Weights of a small mixture-of-experts language model, trained from scratch on English Wikipedia.
Size: width 128, vocabulary 2048, 31.3M parameters.
Experts: 128 experts in each of 16 layers, 32 SwiGLU neurons an expert, 8 picks a token, a softmax router, a shared expert of 64 neurons.
Training: a variant of Muon for the experts, 4062 steps.
Below are experts of layer 4 (counted from 0) of a mixture-of-experts language model. Rows are named router (the router's row for the expert) and show model dimensions 64-127. Each number is 500 + 50 x the weight over its row's rms, rounded and kept within 0 to 999. Numbers have three digits each.
After each expert's rows: a language model's description of what the expert responds to; "comes before" lists some tokens at least twice as common just after its tokens as in all text. This comes from a sample of Wikipedia text that the model never trained on. Tokens count by the router's weight.

# expert 11
router:525452497449544544481585572496456468475446437491529524572428494521505388509511582475447532506609587531462560466367542518467602539477451558486425489555540505533543564518517465381470583482604509
Description: Opening parentheses before abbreviations, years or marriage notes, such as (FCC), (m. 1959), (2004; also first letters of names or codes.
comes before: "20", "19", "born", "S", "C", "B"

# expert 24
router:430521564475432496540530497498437522412479461446479560520585462474447513526553541537611427515495489429540560457572483564467499450430534514440536451511511564597453425473507556439602493471474545
Description: Comm/comm in Committee, Commission, Command, plus noun and adjective suffixes like ity, ition, ist, ical, ian.
comes before: " of", ",", " in", " and", "ission", "and"

# expert 18
router:559450502515498528454552628486463523506533507504541488566533506499538410530518487449544547422721429535415620522432569428486501472533489468497481454470509441510519476513504427407633563483544532
Description: Standalone space tokens, mostly in tables and lists or before numbers and years, such as from 26, on 9 April.
comes before: "19", "20", "1", "2", "3", "0"

# expert 44
router:528484509499452443578549496469505461416427520592474580532474546480554425536557472589572553503435564496462511448483487507517555443543504510479440406528548467525472508513482388441442586546435541
Description: Line breaks and list hyphens in infobox-style key–value lists (Genre, Label, Kingdom, Country), plus heading equals signs.
comes before: "-", "|", " •", ":", " D", " S"

# expert 52
router:536436533482421501432483638543518556429513526533489459519475493632387452511553562526533501456575387555467453540475494419474447463540490436450470553511484535472526455502413468456519435463475508
Description: Blank table cells and spaces before numbers, and century digits 19, 18, 20 that begin years, especially death years after dashes.
comes before: "19", "20", "18", "1", "10", "16"

# expert 22
router:426464486523394454523433462508515461516476464533439474514458525517572523479424474418581537462498432519504542569543484542435524538534476535468500501501474562459457485566538432487487474617586420
Description: Object pronouns and common short words in running prose, such as them, him, there, this, time, work, and the piece bec- in becomes.
comes before: ",", " to", "s", "ing", " of", "om"

# expert 2
router:444494513533503554482545530496413485506502445515515559593483650473498492484433515435461506452597516607611568450550533458511485536425518559503465484451560535556530435576517430496506556494474516
Description: Mid-row pipe separators in wiki tables of stats and results, plus verb endings like -ing, -ed, -ated, and semicolons.
comes before: " ", " —", " −", " N", " +", " L"

# expert 55
router:530500489515475520485551634544456562526486519498464440469498487492550413513536582516476568413523459460461581488412484569522443505505436484497498534544530478496453479513509529452554481522448465
Description: Paragraph breaks after sentences and the == markers of wiki section headings, such as Personal life, See also, Bibliography.
comes before: "==", "===", "The", "In", "A", "="

# expert 26
router:456533489595535448491593532454506498468402494458533467553463479537462489549376505451532493486453515565499459542580518563466496536421525544532571566592510482595438472506491460536462548454546531
Description: Closing parentheses after names, places, or years, and the pipe-plus-newline ending wiki table rows, also pieces like ct, feat.
comes before: "|", " |", " |\n", "|---|---|---|---", " is", " and"

# expert 58
router:517586535550620437557475557556471480504443490484454558468491437429506489513444474454598570497514521565503473544571560397395574492472552516481536408540517490483508537456448516548508448550539474
Description: Function words in running prose such as is, are, be, was, to, in, a, into, and the be- piece in beat, behind, beach.
comes before: " the", " a", "g", " an", " s", " be"

# expert 6
router:446448475511542521527578521503553512474541520486529444515540433459503470548455525364465481543494453503451551507543548355509494524575483462500546383465515476512504521508549597507484544476496550
Description: Prepositions of, in, on, for after nouns, and music-article pieces like per in Chart performance, record, song, c.
comes before: " the", "form", "for", " a", "man", "oll"

# expert 29
router:560469467500512577533414563496495526504527398539533567554582483500591406483504449454491444567498394434502562517562531507501538536498387431448559439544521450511491505559499398476533460488480486
Description: Digits after a period or dash in version numbers, times and scores, such as 3.1, 1:23:47, Season 1, 17.74; also sentence-final periods.
comes before: " |", " The", ".", "–", " |\n", " In"

# expert 8
router:454575465466553501431492595449568563507511534464509557470566595547549502483532462490466464477458497521456486525549483475582553468420568466493459477544627498518437523476550593537518519495447577
Description: En dashes and hyphens in date or title ranges, colons, and capitalized first pieces of names like Sp(ain), De, Se, War.
comes before: " ", "ain", " \"", "an", " M", " The"

# expert 7
router:555470514482498548538525446501479601479548489512522588507589546488591452594532562464455410441541501549503594499648514512544579425407481546537466571438488470480500462506534435463520517476500488
Description: Pipe cells in wiki tables, plus semicolons, dashes and em-dash placeholders that separate items in numeric rows, credits and discography lists.
comes before: " ", " —", " —;", " A", " N", " W"

# expert 39
router:541537489547464570509454563401515544471560478548391525435510517561464453560500544445578501500629479437476507550490501477418493547455463514485575573476504524553470552536453491471517446545584557
Description: Opening and closing double quotes around song titles, nicknames and quoted text, especially in track listings and tables, plus apostrophes.
comes before: "The", " |", "S", "I", "M", "A"

# expert 61
router:616510491604491504566446502515545489447613545504521478498447494545441542476401520594410416422420581477484502427542574494450580573512556511528480461522453474495517460461519485432421404547469549
Description: Word-final a and similar vowel endings closing names, places and taxa, as in Africa, Florida, Augusta, Carolina, rufa, plus decimal digits.
comes before: ",", "\n", "a", " (", "ign", "ur"

# expert 28
router:508419520492487510526507515611495527569574546439512414508555530510514484448563481452496464390588412624445501472580497555541523484558424496503542587438531535493446515477502486601537501639435501
Description: Year digit pairs in dates and tables (19, 20, 05, 74), plus capitalized words such as High, Year, Senator, Hispanic, York, Democrat.
comes before: "–", ",", " |", ")\n", ".", ")"

# expert 62
router:491485459420555503550414449553574503533628473487434568528534503543629518461565463510516463496460407472413532493529519518556440527490481436544524518484439549480484574491467531482473488489445509
Description: Whole-word counts like two, three, four before years, and institution words like United, State, National, City, University.
comes before: " of", " States", ",", " Kingdom", " years", " in"

# expert 53
router:463508548540511485577539565503484431479536509442550480473518531501524525569395408496574481553466470414557562451537566532576497533421521504511521556523429523429534507511541614537563561437498554
Description: Past-tense -ed endings and function words like of, that, to after verbs, such as scheduled, followed, announced that, region of.
comes before: " the", " by", " to", " in", " a", " as"

# expert 25
router:446531487460433590543394453486565485466487511488566491513489597453478490499417513499462541521508480448506474516540569440534508439446469550561416522488433503415581487543571575500440520428487567
Description: Prepositions and indefinite articles after verbs or nouns in running prose, such as a, an, with, for, in, during, against.
comes before: " the", " a", " f", " an", " p", "ff"

# expert 10
router:567503435545564612529470518415509610483535450564526544503479521498605421512488575456454472371412461400475504458420545575556510534431552504481367446478511481524475458490432540550473523580461518
Description: Commas, colons, semicolons, dashes, ampersands and table bars that separate list items, places or dates, such as Queens, Columbus and In 2010.
comes before: " ", " and", "00", " the", " which", " but"

# expert 14
router:550545534516516497436482479501530494467506502476484497392475386526523441394579484522440405527446487490403441532494488529483491632502481468518524494562479547510413437486435463592449593558434567
Description: Single digits in tables and scores, month names in dates, and place-name heads like County, City, Street after a proper name.
comes before: " |", ".", ",", "|", ";", "–"

# expert 17
router:562315497505513524552542601589543475581539518420487443520536495507521420460567454507502445466605424562450471551509533509470531457542431468470559480495424555461453585569484466513572541454447509
Description: Whole-number parts after a space, slash or parenthesis in coordinates, tables and measurements, such as 51.048, (48 mi), 23rd.
comes before: ".", " |", ",", "0", "–", "°"

# expert 48
router:548496491539511485457550504476412476499486503520579457530482544419512401530547501559501542512502485542493509522636508497469538506438384479504577406493515519468541578479535434536473513471536563
Description: First token of a new line or sentence: A, An, In, a, an, list dashes, table pipes, after line breaks.
comes before: " ", "cc", "|", "fter", "merican", "other"

# expert 45
router:555490507524526546518574512583526499603563476391458486468539495482554491499591530507506478503584468643419520550532540503530516394522507496449574493471439515438489600478505454467584488443493469
Description: Digits, plus and minus signs and percentages inside table cells, such as population change −16.5%, vote swings +4.48, league statistics.
comes before: " |", ".", "–", " |\n", ";", "0"